python train.py --num_hidden_layers=19 --n_experts=32 --moe_layers=[0, 1, 2, 3, 4, 5, 6, 7, 8, 9, 10, 11, 12, 13, 14, 15, 16, 17, 18] --balance_loss=0.00112 --balance_bias=true --max_steps=5663
Below are experts of layer 6 (counted from 0) of a mixture-of-experts language model. Rows are named router (the router's row for the expert), down (a neuron's output weights, with its number) and show model dimensions 0-191. Each number is 500 + 40 x the weight over its row's rms, rounded and kept within 0 to 999. Numbers have three digits each.
Before each expert's rows: "raises" lists some tokens whose logits its average output raises strongly, later layers aside. This comes from a sample of Wikipedia text that the model never trained on.

# expert 1
raises: "olit", "ks", "%"
router:515474528573494496512440525465507471536541494422525482503498457514552481559506474554571538480516491446561538499477538459481489426502514546499500537495562504511490545586468522463537449463403533499509505540531588485461499536531530476612485478461476444522476485516495534515541514559459499502502428514496551505416378495436499475487460504473492429438476450496545522469460537541519459483485444468597459515443425467520506453461513513426573537458477569526489436519481518484461492446494466500480519423500500528514455467540468511498434497462478504474501543395532553547452524540511521533
down0:562525532574461443528530456476562492479448485593433496554493504570526493508508544507561590507507510544518474422505526455492529516548508484553488447538632480478505452523470550402468433535441524513608502534537520473474475472467525486464487466451505535493529530506451551555499544498487435478539565586520495528553507519478438464472509490508495516543476496548510551490525458583489440480510460530498477570523486520458500473505511504518501430522504491512493416501478452563559451430494506458456493499584541504534498465507447437460449482501480447509479443421492523469451479466514499524
down1:530477527541562515543468567469492467476522472430520503516455488531559386494439476496456536477494445500500438502466545472516535438489491500485532499431480537504473433498519563525485603507491503442498515478521498555437531496539445486562525522517520496525487487455524514495520530449496521495376471449505524539549507491562519554561482548539521483521440466510556599472489515418469515540598470458493506477398428470480500495485516495559427430524507472464451559553508513476451491545522504507487502497442518464457465515553525472502546480555492524481532497504568465533516621534551487557
down2:545521470553477509542539461414458479494404520512407432528498520545460456466489470464529486518473538546480549504525526547460424544535466489472581532538483463484505462508440466572540584450464586419461435499524482498510532532515518482565544460448550465457488531476503471515555457503464525521494404510517532507449534503517401539483451552513445518552566482523485410463516511512458443506473557506526462490468511458530440519497471494462499539543475485464471434522476514418552385467538495491483508456503507505463482538499420516498491514505520533425477454472541486479526557553485494487
down3:476492578440399507483448428485607522505418494462541513454558473510468501467573472474523497555450441531477451495496490536517448484490486513554546542528540446470546548467509500496514496443476525457482530498478438489492533432493531530537552594567549580520472448461509404513525524547490523491481553449558516440506488581537442418531520453559539473488513442535513509547520492476512542524552499490556532504527489534461513489481484550560537541494515502542443583490490426521519483517512531495551472559415439513467525513455412508470466504541522500477506494492479508462470472494514431556
down4:512551598496584526554506465453503626523499509415623529540485444569491483499489522489447479551512521479540430521509526513507534497435529547456477468545550541455465553537518554508516475506523510518502427542514482511470520486424535430502535519523518577483555515489500513532514487512451562479512487501469510508500426474429524510518473500533492525495476509489487462504482567456552464498496510528441544481378452491448495474481475438490521418552548483474496534509449466515497465444543499568469537481536470480500470495542508479553500446490509428399495559470602529553471455499509473515
down5:525511506528487415531477493514518504437478456511441494472492507500490518484636554450507468446519521537518472489518498478534478515523521510406568460478515525412493554448467494520483485509558558542546522502475525491534480445481583550533533466557530518542516483505491525444576427482579537517500573479424488478548460523556547495516511545507487469517510533512499466495450425489510437512502503432448511497523427533566539478457574441423445489486464437530577495473503488488544425501488509464482503453447514492444462528441461490490514551522467564494529466562477450547567503444451419466
down6:506500477503484527504550500506491511491498549525444505521555460510439562550528481478543416535554486540533477524535460411486466522507497474542614422497495481514452450484446471419518432483597478539505504476444539486537447533452462536513528490489378496446545569510456494576514481486500496520543573429503484518486483427530483475504447488482504464517480555484439463530557491489444470531562518574490529508477485525514538522506473424466419549471517424531555552505498528513492502525507494507609479504541475499537482463521449487504484567485447503529564509492494499485459398476438563476
down7:525463493425507499469450507490400469480486497542432514551505540459442487519525523541469517449508469501535452569517553513552533531582511501504440501542527549552558451501482564516510497493578459441538558535553483479504542442522558465445556485502514476563542533488514505510472548514605487465560479465511512431524521507513491547517580510480498529471488535550498523440476460527519459528517517479569442521533501488498481596602444516421451479512535442510503501540500531506517510530526539531590456533470504526471497475520443488399529470456513547544496518544448499480520394504405501509
down8:589471565471469511484582430526427462577495528494547477532475453557498488555547559465428533503512536513503517473524454521535499560441558455520516499544506493504534506550492541524428429585467524520480578484557526416494497449491488506519534508494559588516529493444561483514524530527527514460536567476485480502550481538514494501537519459564522558547482516493571568437555425491456489479462496485429499540561463480494534551473480500566439450473518511505519454481465466501501595460429498522429513517480429510541544535468567489452532530461547447439466496534532523540482520509501519510
down9:431492494540417523506487531544465504485592510489478488488501524433514479448464565509433497541478546481446460485487526484485538557546552522523548525528499511482477565425444472536457508549554516565488498562464467494448481486467498498459462446516450462527544519465559486485488484476502464545527522521581557521529485385478487417517479470547490531467537541420501477524522556455483544446543513572460526655530558485533494491461526456457544492507467480511535497463439528516436493502486431515561405420466481522493457540455535532543506521481519493468529498565471486532436518518494542467
down10:431500496451527476497474447496520441490433495474469462479497477493540415538512551491471452557493444415488556505485522540517525534511533519414439528557528500435469536520493503511487517593530502507537476531438447457468509509497493626513516490542453522553589541473578499530438440508552479498453490482549469422521450478485413526540502488539495498454595527478530553494493495494550486486449548513529507472498452529465481563435497474454523489575512503445529491482459526487518502540556497496476468551412461468506419542501473535460492492410510536417455470509519454472450476515545441531
down11:492584522593499444483523514481481512475462509488492516503447456511463511524532501477480520481502510488526475481527412541392489467512453517421446559449562500543512439531550457460452482581477444531477465528491575498536501510525531482531587532418512542462467508598487484508542515479536529482515550483527480457527446482449454490574464464544530512578473525466530462496475484477482493459506496532480511437554637544501570539565469469521493500463468497605490442497501484436504483549544510551474553484517521489451442475502556456482469422526477482516554553474476493459465549529456476532
down12:421459508498551533530559528474447556504573435478452490448423495415443502554442498421496488572424511473535472497468511543522468499465499467506497479527460474470518511541483422578524498394564471527452508508559454505510506515524482397461519466493497536488614455515527526507510425549532513430459492375524486548468458551492421475533509538499511548537508501481523507512482543470541515463492524536488539478463511528483606503486485543494515498537459484489497491477487532428521472505475551530480508523505466568436468510529544482455484552443513517531591516474503524534531435492505552513
down13:529526449399574403516572471456457482589447486508524481516403536453383520508500498536484516487536464474501514477569480536541541443460444501514505446478521469546510495468534502534501506523485490483500557531504476427454479510543477428519523529472479461464478521422569458542510552478459518526519448465551494543574524558482507515501477506551537493418421498510438472480540538460487477519459478475493520516522456545532544500497514454563525538495486553560521451518542527498500461554509506537510494512527452591498528472585434588545496423454452464507498533522479578524547482453503512527
down14:468461520486480524552535514479442399493547468467482549504534462431493486532536445537524494489535494551515519585547559479510493478443489492525495481472563487432531472591516488457570505503537466578508489566536477504493474495517529492476481538500465496502539437588484510564444536492496519431436473500524502534436522509504538443494495452496464483513527539474577545506552525507378515508481478488445457522573515579455570572500484544487467485530475464487458480481527397520566522570510434473487491490471491568455454493546500493504488562461517473551486490390504516427465482449571517472
down15:542481496427482539511471450528551444446493435496528570500589461480511542485545481491542528488477447495475528562549510484572442508461487547529447566481465520504510564527473436524564493534503484511518485459547490514484549477513483476469461511526444495467573505476537542513539425428554420482517519558466473426549399530500517422556480540481476537448454449429446483517480512518509558532474507467520469506539470503525530510525545427436538449473469490484456483495502526605488503515446484553581523474457455506518479484513482496491545510478557395515499382563467483507494528510494521558
down16:484439536537472502510548430561505568472456476458496518515527502485501462434451524475460469495427451468533488426468509514469489512519519516489467506549552400516533545472469489526465532503515541468463493558492535544532484585530483481490457511409533464463427453508570499450502576510534511523572480509484530462455478518485528448483517501493528534504484401525467573489504451593510567381434475450530523502594522483468507496530518457545527530433493479439480475522485533500493578461521484478505490507454511420436494451470499477532583470496513467492416572473537545453507466566524525526

# expert 13
raises: "berg", "by", "ely"
router:523539442526458550464527528535482448567590469458534533546494433514523540465463477545505522472492538496539542507454535439442478436488566381514538538420501459501552503489491483458478520565436551551476499458547542488473575467503426534526537506512399500499530452516521544470460539526438534466486399484525564481453437530484441522543447553489503449484501447517575532444480503484493459509483467494581511470477502561554481459408481484465573467525522523496451483502544527468524524483463498505520508470532542548449495497481539456484471481445452516441444436468491517553516528448520501476
down0:513514490466587494508508449432531512502508508483531518481424501446456520482529449557468532434485446460558469455538466519449534517479412467467499499472491512482584492481422482572551473512512437484488510561565432453473484494539500472399493513508535479482507520522517473496480554481488576424526463502509486481562502403463579427440523442518511494466566534535421553544502449480530507524502485452491573583498512543515531431486496449538507527522494451472452527517544476550455558517421511566524424453477460564473511448552515576562540476517512498461504533518536527491468510470468514498
down1:574509535546546485512494489521563469448524441421395487503500485447505550530411565572524518450509509451549439491500547518463562494509503510465539534503533516564512516530487490525494527536543463503548454524486503509505528512532455547486496571521432515461493484612464458395599470496560423573512567449492542522461494554476469477497505529567497499500445508496471509537526474525519452485511532516507529592552497483542517507447444568504437538499527504522513409514560501522505514528477487540473439551476482509504456537465503521529549559559472553486507515425472568486492548583496484516
down2:446480503470545381566490439505495465502465505522523538490522488516503498525469449482491553554593499499528516545427475564453512558515514496471538508533536453474539460561515546447473444560511512421516517492513490536425438513499478546565500550499503492463494526510528586511454435458488503512507476511536499455461483466472566512503465526547549519493575519506486530510427484534557537548490484502584489588511482474552585572474481582499440414410490477524423519519524524544439528520509476467533516506487506527477509466517523481521472446487573531471468532571436515447438570509515452447
down3:453522495482479545427507493514489559465495514489455566465517578431564493501520529470509441435443572557526467523473498536505494471552601557497560555473503451503500510547405502535498527521483513461530503510494562488490471533524534554488482449539515469541454529539473524460539463517501467541504499469435483433534521512524588478505517545496440498466427423500469458412503522527488470485565464569515485514573501514526458481517532504511436552489480566458468473452501537537374452458502471508512530537476550416477481543534447465554444437533501508481534530480528529542447556457512489585
down4:439479483577503505539435474576510520540473577523573520474519515496481475510495502482470532455471407539484590454563525516514524466562533471495529492486477516459566502515459505518444494527478471486548570559522528510510519542429450597516504526493466527443479568515459495458490500483491479504497489466471594432502540470530476558572524377477545512505547569525454621476474463527485502491477444513475475483519499477448536476466404462477440501482452495517461505461506574516477555489443522508520466496464478535503509558528501512498481497478510459510530481557504485515472459651535466540
down5:480446530489448473552485454519516494502491512518626573530529489418441482504508504503470536482454587558582490470465525460472465578518411510563502454464575483503448530475434535479533464512470536511455482559515516567534543485500484492454444553461501541505483503480569430479455512496511507493416494508508524511524488509473536435485538520486565465539450496477543474556530485506548489532484597494529469490565482488493495574507488492547566502483588476483445567524510491420608522473508516529441535517504517504510524411479514437448455538459486537445548492509493531500539541568486552498
down6:507469529442423449489531538501482466541506553447559464560461473533533458497440524556491519408525482486543507485552530488491523550482487483509480542522522497488468474538532497472514518469487592439523510447523484554551487564563541554537530479513502506500509489481525511394539518492517482528542536550544540455550477544533514425504465508516459483568488558448477477432492483503532480503413525522527495493478491435531549502429501468483448515542464562486540499465478430584538469506514510441430481422501466470401526490579495486449495454582495479549488524503472591568472464611533529464
down7:509378497485544524504481480549565529505421482508506576577524552518490489528549491473461453440514465537568524512484516460543472529455511494567520520599462486461498534525510422462500485533483484432526466533442516476465476450543507420525453462501562525424480505502528535499478534515468450557539463438512535444511482515519431458486496452473538501546497559561472533535495541479483550559559516582538374505489501515543479526589583462511527484475452491489421568519542484483500539536498438568492499509466491489487506509472476447485455477519550478462509539445482536532425536526470457493
down8:517533471511502563470505478512543476517547525483546561550475506525518560533538494500477472502486537527569440544487561488491517480492493509414462509425407507577493536510517561551496536519509434514425549519474505489510495515513493513520508567464468526511480514462430487440505510530516437542452539509448408542536538483550561525447475543551426552481447433499524422521487599524531478468565531503537572551468525556434495486404452500439438507471492541522529482485544504529468474485501469414482519487531528445530458530523474536441505544509402488458555524527444487439463485513536483574
down9:531474578467452490511557541484460517589503542464482526484445430557453481463503433427568536528463431490464538544481471561468509506500503511419502475559532521540479497533498482503449560535500460532523455548515505551528508506561485537480478494536507521598544525514444517488446526538511495451516449454523562494432504406506484582533523463506499507518494533447456540574466513472542479539467521458473507470453522526531409445529472500486435439519422564465513539507431487526492449526548482482471579481526502523553500473489614506533484436540565470540463477546521499532522564504483495434
down10:513523518540527456541457528506524472494469469527399454533524468459523480422512465505532541423545478507431522528443482545531474502504523534496478549507522446517517408513508515489589415555605522559484518489465444461521423537549534511519482466523484484480471496566474435477548510531594540382548523467529560493574467519523463497473486571482459571550460517422487475547499454514483515581476488524473509547508506492502506518556534577556470457433526511516501546477533528506551492557536498482410476511496498460442478500500577464453423501501484484515503479547479523505562490536532469474
down11:439486494467562474488515515458479523538448543486542516458497426509417471477570462459511515500468556488541514502533486490459525481523467503582487474526480464543499514487525569553516537472441568500508525411500559540535557546451517471565527474480580530534570526515501477525479519500511511544461466471498540461501509431478499486487461521497471558517447489514601488449429526494487470488513526529438534505393525474439506459518545551485481441489550527531523587489467514481497522484464567539429537505517522521499567537469482524478486447491504490565498482481525549690540528494432470449
down12:473425419434473514501551468426463472541472514456506555472524464469512476559488584490549616571560475493478510544406430533513505487521548462534548514430531517469546429496444559573437468473524494517453569451557469557497493499472494479583563446465487469531493540491574517492499524499546537551556566546429496561497510505482610500445461512508516518505557496432564466515530501521451499469514531531531544481532555507431467543499481482493520485435466487509478496458538524540494509512494531492513489513430494491502537418537512499472509495486540494426501548549441466490471504453500474508
down13:473472524489467528588530519457517536532485498510494530457570531528425499491463477427507529491470523477507548465584474561495581431530548545513537482540477477528454425491512497617498489523476448514554479430495501513575501438506425483564469459492550478478500478535447492491493522498471519524466467509562459544423480477470480469565478521442441547496499484412431570517401492450498455520530519484532449474475451487521499519456455453499584470504533471493588508530567498516522449464556524529486487502523521519509505566542602429522446525457563526455469499504561508547450498515510496486
down14:552501434560540490518500528508530413495550597461468460493398499480561479497483532595497482519446533441549540491435445501496559467479519460500459481400538530513517522564506494537525498535497499403540481548539559541476488522518474477455539544532542566543498558460478526508480477501463442476465518475510524542513496496527520447493516514496513478470503540429563457463548591489501541533516462418491512454462485483445538493514534492491521555476483549541533525469480497475530492491434460515430457460503459582505513535476530523554509511503508544606494564432474578573493431482463567501
down15:482582481602509432476548482500536475546516454553532479507574456575509492501480497431558523564519554422519471487438517527468417512559478548513558534534576475452541436466481498510468523506481485432474470471522524497520446487476499499546510389522581512461590417451516506514475503468498497480478454522480495497553536497483466480480520429528471541521464507572490553479482518459504512486489475424561532536461494450509443507480512535451361465552477443541492442537530462511428502538525498541513483440514505454479497509521517517583514477552458512494443507561476516533538477464492484538
down16:444478464511533497511432555532486478548479508472404493533488540496511497526504506479502457487514533554499455504478516444549521463535486546541565493517451465498445457555478503491537543521426474441464457479499521488481434500440567458570568476539490503531486502534489562537499553452484426522493485485469509481554490618571488463471530555536456592527501539485459563390529524543472461543526488443586558504540503517552493549531489532501473467423530563521425529485491486594520517545499514536453434484479522516487469533479631496498592496541515552442529484505490522498530506513487516494

# expert 26
raises: " Canad", "shire", " France"
router:470516483530491564436491549541424404496524566497601505501471490509499518464497538523530511446527427540450548458454533446468494434473517455478468527390491534519566530513488455470510523499432468459457535501522524494408508479449470445524440506501427481530530472485522508503527539555487545439511499435535474487476437488459519522553500536465541469484466498514548500451405458493511504555534416516576524473527490541521547491492433460425597513479540528567496456496555466578476521471549452546529500509497536504468521551498488491455452530448458530450483513490488551493473592461539514527
down0:450491500429539539466519499472438450547501530464547602448414499470466437475537499536464511473519532472500548510560527555490520485487449509498446468458421523483512537474499572559507558540507483528524493520528447515443513494472429444432481549486544500441546482492462485531508459501539443470529512557436495493595463436479560539445439514462541486513526528523596525576438518477433476552510547504409549500450536521482554496487498461537565458513462510524486521571508478430472505444516505496565556483537496534546516539459548423456518509446455467504490514483496501487528563431512489540
down1:454475438448526507478537485493477502493531446472457471490497468510476561539492474561486525493502523533522480483495459469479450581537522454490559494565501480512377515567510504530447432476441519528525540465462545504551421478511369476535526495491467481529486524460487502459517552495509504509488493547544513450507497516504539448473531533512496437531454440502462506484451514498494539507492500484584425432489479406462508585504474464492477423431493474560507446425497543512413479514577497440483431504542585510540497455510477532520433429470542531544430477503542503478553472492510555421
down2:515485506515522455420494541565498486493522502489470545529505545473562562471466529519563528440499503528499501504504512526536448504511484568550511511439498524535497491458532449468500585540502482563493503483472465547476511533493448499557478470498557482553551450458504545509505608511470466520464576448557548454512499517450482523451480542504524516515460517547418463542457514496523482525502441463485474485455507477454366537470509414575449519510569544420562539444542514472477495503469473525498536487527418546476502522523529531541453414461553551473543500473502588483508474414532490395
down3:490488491491496518475507467498502573559527492450531548467465486513469544487523609506537477548540514435490528517524539446496462507554517448456409569506530527509442574437484442538464469491552524536505544414525521544493486528540523548397478497490473517543481467499498499534598550455498438457567482493541472552487499492510457479502540491461511473535505513457566472446516441572433469445471468542498467565579459454551480425501528504540497496423489463457466454531504561424470578529433489481496470523479489500523492519482505528522432469480533502472584480507506522453515466512398514577
down4:490488426415485518471378489487491484494526530486556461454474487515466496428495469529505536479497498491520491487487502441495483454444476547465450462487507531461557532510516531459489467569520524569524494506417483467531517553507412577500554476491434537526523517475541501500538471494486508431472487423502506564526500548495476566574483523509534453491490528523503530509528531481524530446485429539446482599517494475403517553490567474588528549502499451491547441550537493525551499461502463479438480616550546552430488484466418486494433547462554476460470499537518464536470520476462566531
down5:529503534527498489532577501551494473547509500438475453491511463540490507513469520382488496527552545503579499452474571530553521479512451462483519457512472524564507450587527450562533499482439525477488592550471482448535446467446470435485509503475450532482505500564464531494529481438529507475480500492524461589578487549505473481534561432495481461424524488413478495507530442561535420468466485423526547434465493526523504487470457502515501530485510438502544509457467479554539535438448491506527555495514462451505528596537529492553472500455502567519480540426519439477456573536530474462
down6:460457499385471506555471478427555457520485467468477503479521524459509543563565493517514538511542416462494548496535482453475477577488524517460495439419497505500539458455456440435503472538519560516519508403506540468541510459462516535460559528523502607545436530503498489529463538475512515497520513504404592479454491559451457552503483379471512415511470489511533474525509500484482468539566487533446506522491493610517494504538510510525410476444477478511496515500492543579479553447510539479476523560534484530509455585467470461513503492498469457503499499496411462521495472523482481521
down7:542518463539552442499489529550452457409555448480436481483540497549503500555484544511454498453492575492504525540524496509431504588412528486493508495561579481425515482572492433488498478591511474553481466499442444497578490497508486512506483484447464539469467409488406477528524516466527535497463560547520428462474523508521496503543537505487522497568505488518549461538494481544411517476508505489507511507500475495434491478543518468533448495534457491449473536569490473453495500513546432550556553478538525408490397486530451492522511510553442511514465455460557480439490481506530490598
down8:478448482462452542497544546512488514484515609504506517448469506506545480499513498487446441476436439502482569543488510474472545502422574509435496455483477503456483532496529426421459502529506506543489462573433496538583499512425567491506472566490500496531543476486519538561459570532534476526493465483485451480485557476411464491477482452516576522469546491488408467476472529497463523530562499461531540466507470511469503477462510362506525519547482492487499438477474551466526526444555436514607537547490568467492547496448494441485559494483525489472448527497489514485501410522534534445
down9:473472463504545545474466495469501511453570463529567550449418523467443547497453442529516543471499485467569499529480493514536535435506487493542495460514473503481573469529475532494528467556531420481549420496586523541520525499562531518476559493494498489534476506481460473516491591390543474509495518507531463573467454476396501442475446528554520486500566526531454513432474494470468454497430580480523568519501535567481531528429528444538495576520448581579465518477442565480545507489477477546480539491550462564493495514493490499488481493513497491567451525512502543551426474479506438495
down10:471589498609493532368472567477511461518535529448527445429462533447476508512498533480513490546541604551522498551494535471491499514436538488611492471498472535525482476518533471502569471551447494482469504480527473482494468482432497536472481526410535494550460463426451499469561504545475477502526459471427490499518499485502475556527531527486592556482546480471556492476541415555488516526440509541464540413464509484494499460532489502555532506524486492469528499482544506510432499464556501469487506540494478497546490545522506447458541486521517486577483439460515560517488590503419533431
down11:499438531529491510469481531535429485453438463541504563521491508508475483481510467494479459516537518466500507568522495500481485412518512520495531509530451444501590393486523518481481425469436454537535405502517424521530560397400500487527488551466478511427533573503515513470493398473496527466521444442545534494465500512482460494479527493532538501499490479542478463515516465380429490561547501525508524503488529537527437553529525529565450543523518489520520528470525427558598545415437537547549464554509507508494465494525528502481524477534517537531494445481479472480551480565515444502
down12:497547526389408519493501553525477516458503490463472487487472537468513433514460499466516444504486483552396523506545456488445544566486488501485487416454508507508467558447524426460575549514508515486562519551529437499506532551534527547502543442480462494489489520469450516581505450463504492475459497437531490490443439496504532563503502449510591461560523509462397493495547469514455508508493468521536440436576459504462579461448564489430475494453417522503469531538487550476490511430488530523444535517512442518527433408511523491453462491487528518502566499517489440470466514492515463529
down13:580481523455535453489499504432549549482504410438561487477511480512502501469448488485532529560462485512464462482531450556492479518523492591461485480484494560531523459419510556521470448520533473489488530494514393513533463519492534510554463469477537566446466578573517483563531535496496490461498480456520453461477548539509530552462515515470491439501540497521491590455517452449484448461469490483475500534482412511519471377472558539471388499534492502515555493511442450500469525587436525482500455439482439567455525532505527464523432478540551522452548459528533514477539487519494449521
down14:473481534556521481473538564538460535452559548458466465507529595521490450480557544522586521476503456540445484404508455510556478538473480523529503508500518451540527561595505530522574516508553533511599485489518466509478529454491501502548482493510509489484482470432464565485503445490434452507509517522494483489527570480514486518526471560477526447493550511432543497517493453542519531509525549577488471494393542512504429436545486511537511462518499494515552476589409490516480450513418512542469545476555462551565420514446499553551571488515505563507480511476480483539475513550426459468
down15:538482434393497431489467507481490502537503481477509451464562475528489475502531543513519501465574452432519567495515538505501508521528469462431500451463565497486457463428549508548516549509485519545457518535489556419520556477496553507546505464435456530453464505471453521494482506516458493513583573467455495578536546585470529488516419496468547480485516430590456436559439502526510483473465472451539446535489484495552479472550507567490479539472464556451446445497553479558510490508471488490425493470519549418523523472554557535487453485584449494478433484512489487490518514519567440455
down16:554511472528572508567540521389457538519531447518494391495526494565516470532501595561418475523528507546477523477474446484446507556468441525469464516607488416508468488529541531526484547527487523521480509491495564472548428577486526477432535466478489475515497505554529507505548433512529451531487473493547490516478520429459498464525536497553490555498473519538466493448490472561462426472518480533512486523510570484590464559541536448518561510485439481466494455473458529479482538577520527511476486541503480478520523522478532490543418481540609505529466428529495478518434524461539496533

# expert 5
raises: "ct", "to", "ction"
router:499537450493474517470489570555447485554509472523555550513518469527533568467449524531501480428479504521482520527443492512526510428524512436422430574509504488477578470521471450461505570481461594471492458457530479399429528477515509477520462562504490513432522532460520580564543518541529500447475485508477537416431466565468494502548505517461512491511474512551568463500516556485490512523510506476598455510449486521533526474498511520474586488425491529547496447501554477556435557555492534492522551504523562466484426504528545475505453492477454494530461577435477513574478513460500460449
down0:508492560656492506565514546550468543528515555560505453507485559543481500490454519498457535499474557537539525520448515507586493476541535474585480456506538482538536561562534497561492513448458548536476513545485438522496551505470499471572535506459478468512470586508528556448508503512491518532578532504467542524482494514454463505546496542521538519528558458528556492535524481486536485509473502472500514457571514415473537472489551557524535516476475484439496486498495601423502499471540480527549534548491590576517471424473535528459526476533567519455480480503475479602437506427484495459
down1:598501517533482457458554549505462483436508477540434497549518530545522533495562538554504532537504500573516550485557489458475468521509506577504503485440443492554504445442489528487506470436490528490517533491483492481473461487557538544445510490553490441485460545493444447580493493522475528464518486483527534455509521538477515461463592439540443465506525447532439475507582418520539488470533451500516468514520540492540459569456484455468501519568551563496514511561486494508476525503534471558495524507542519451482492527420495422568473541525508395503491445607512514492481511504611427559
down2:502527458492559466494438536511541548601444499454606530437514529523467481490435429478495446485504424546454535559510448435468540551541448500392468530483493541562527520472540513522515564512598555528514525466553494448493489548487486491485519557493563452526533459579469557519477515491501523521483493532436489511523531487460497475539494507520507535500499514504527560451486492513433452541494519530521477492431454540489477524593515542526582483503503535508495547495414417502563486485520512494508508513401471509564501521527486525484523561521438397509473547537462501498535547504438492460
down3:465518515519482519476500464572494612495512523542538546529437529573499550442563506479542530523521548498501540450549549466501501478567388505488526523446545464510465479538470527487513540536528515506442467463458507471528478490535486577482480435500442492520529485517505562467561400497460507540605525487448507501511533561528485466467534508443503592569477511495547526497480539552525554445487517499553499509536437491469515489499546495413487471532487471525511547523443543565489566491501493463466565473502555445465482491563536442485465482477566520497436513583496440456504409468565466500
down4:485555537626460530557511544497524499490493516541520521486511496534481489487466514489524598478463509537541565507433517527517462553492473486509513610499524492565492529503472465483494480519603456545475491555506524536568472529523505534528436537549512541532545456507565482534546521570535468517499513453507486592485521517466515489494545547524531465483496415451505486534551440462454430459511517445528529493581493516567510503502467555508450483525407527374471473552561518577513544443460491479490520511493563501498505501484478463535517535507453565486491510525461520609438502480426530501
down5:458545530558540514438500490508460494511594578529500493516483453497462505491442544469476483554512556503401493576500506427535486531506463447528476562558494560512522474458480531546561535483590400511473542526510464441485491441483567431436571502479451447470530487514497505513459525516476495455472569436539455544489533538453558537472511480557502463474544433521451439541537543534470469501461441496441515487449524519461525499500490527545476552507539536469535490491467555529452529374491461474523500478498475453537448539450496535468462504503542477506496551454399462441513474496478492475
down6:504510536475421550532482485591438475605470470472560458478449529470552511511525489497504519474498515445477476507516540428457527513541588490583439508511517534450546492460471570445552489507390541549499471548492520551471489503530493423508508530505471544489547530584485500509493519543524522537481472554555482485561517555526580498513490465495495547525422543463501524487532552498430440526533523467489543545503574506535499548453499502390495583532477518510490540509512530455525464517510628495497518499545475535498466459544528510549443548544452450545481528528467507514432515456470462488
down7:494499502494447552528435472482480465509473432503505469515475526535545558515510477459529512446507506544448532421493535499485476533534584518549511454558482498513516544467446479478452446557541516434481524537586474523496509525460474505511505497466549506515506447486488508479583570538458538438539510532493488458444495480480481383510515491534493465515584554527456563513493527523511501520559511515506517451566543500558524557496487496552487475444462586496458487476489492539550415473547483453571422459459514440534549471598515466537553514588503466501579505484444538433536476556585549504
down8:496587462528418408505620445552506509490521528456547461468524474547508461506563514464482498468484520527532471474491467487525523518573437498497548556491454509542529469465501555542518468509511490465523496495544540523463401500503547451482453518461532477499495460482474505546576520524561543505499506537466424567534490505503523482608501535508410470488453464511478518467519526544483531389528520454433510432460475502520564501495465475503544466497483457534498468528471489518476489535533584618518484444475508429463533590458487428488531515500527498483539480540507482492497523462612519491
down9:511512522384496521489526490427534498486446465487485528463500489478522474529444558441475492554518508471490527516474543605395492531444507424442488546504511498527512424454533431541539531502521476481551482482497491486570520610529530543483505488459482497447469571505527490484522506471521471586474430523475501465442517471550482490529528488409419519474473481512477532508520554440450514507437495526456576495492405536513464498540491460476452453504553519580501473476492544418548465483503532454508444498392464491454432469504533529544509513480452519490438507529429468512511518533561489502
down10:441521540445509506451479454447496429444471534469506493476461476492496449533588487529511576530508494458544455405506541525446474440442456464432508524452479458494459473456522537503566553435499427500534550516494577541522470517486391571465473467530473516453520489512518433513493415504484498456414467470472525479472519513577496545504485468512454536495521551502489580521501460448505483519524560508487512512549490433559466464433492449513479452499533516468525481489546546531410574482541450423521467447484521551494454508479514517511515543498521490518444522451572488549515596538495522540
down11:469480513585466503527491513572467492550534511505531459536439533531450523563495508519533529568463571447413583532535450569466510559521397474454529570487498469579545476470470526463490559554511498481440525435570479503508510495568558494426532525531501509518472536556454477542441480477483502551496524491446426475483501483504428474520539516555520460482494523436516563507525492498478486531534536502474503481492472508503520503519462513478477519532569559480458460451533482490513572541628500537532458465501501454563608497450530495505561531454547488522520437512474460494453474492505539575
down12:522531477597522504481506555508527419436464436501480445425496408518504490535444560486412507461418460550412521505572435532499486526433514510535489511538515544511514505532546523523448499486514480438488475450541449479503518507503477494485498455501541525530452486510503420476500469465448484531537500427552489549549508506491472539490557478515448453487445494473540479493565459519432500534503472503496523491550446518571570436464512483412443444505526512459514451481499525547485437485575461458491481436454516449616530478437546465505570476495512550546520516552499471468518446514441530490
down13:491511471480460533521498536529498507436517445501507525466491476507457498480504498495489511534440533501491563527511528617470486532438541509444491538520519517491473477519487482563502479480489484576558528463452486451575462531550388487537465478616414515498480590550551404580522581490515471507497515475498463561519470538551494552518567450521502511549442479511455516520420503501466501461523465536556489518436522453522450464486418509487487510532467479421507512513569469458450500492439491525530517538543499511536493465472515470530429511532586452538447482617526481533560511456506514515
down14:482507589552507490515447517563555485533503490452452451514424490498549485480441500546485512453481508548487524468502502413467497504578506530540468515442519447482467486507445527554550497534479522501458549558479498550465438488455488440478484574522412526503474498411498486493571489492476459500554524529506459584521546548447492449529497434495525528453494442460507496495545484538425529487548441530508503454514499457542534540496444529498579511511478447552435539574503506518530532467578504534483502491506530470446522491435446479603504506402505477426590457478463552439542448515474497494
down15:477493456493484493550365448498569420566464453465487521469466488531515477463502529524502475410498509499522500519473508485594498505523544512506473521448425487492495545507523478466492539483487487567501428516589483553487462472488504455514483448503536447482501494522485469468541566560507487577473539549496489445498571460447490413516482547488555522474555551503552527482513517520537495529456502476556482434518508404429522465500572516525501466403435467562471507468461455498500500462467452429477501512416554488503569536473481444559557433449496537511460538543453493550486492539463513462
down16:541456551551502559569545505477493558497480460478497636500438521513489499505508489516464576550522506435515479487461420500479509490500481514469469479434558518470600458443522441488488542477578531517530520480501578528476559499510428549493537564500540488465470455498520475542579502519520481527520470568476518434532468499505530455559486557520454512486500488577526540463577427500517546468526422449495478534494478528558511563508505588513615413513497501562587509523446489508503508536485499493548570576501498433491456511522499510464460491479520434527520478480511507505509564495497488503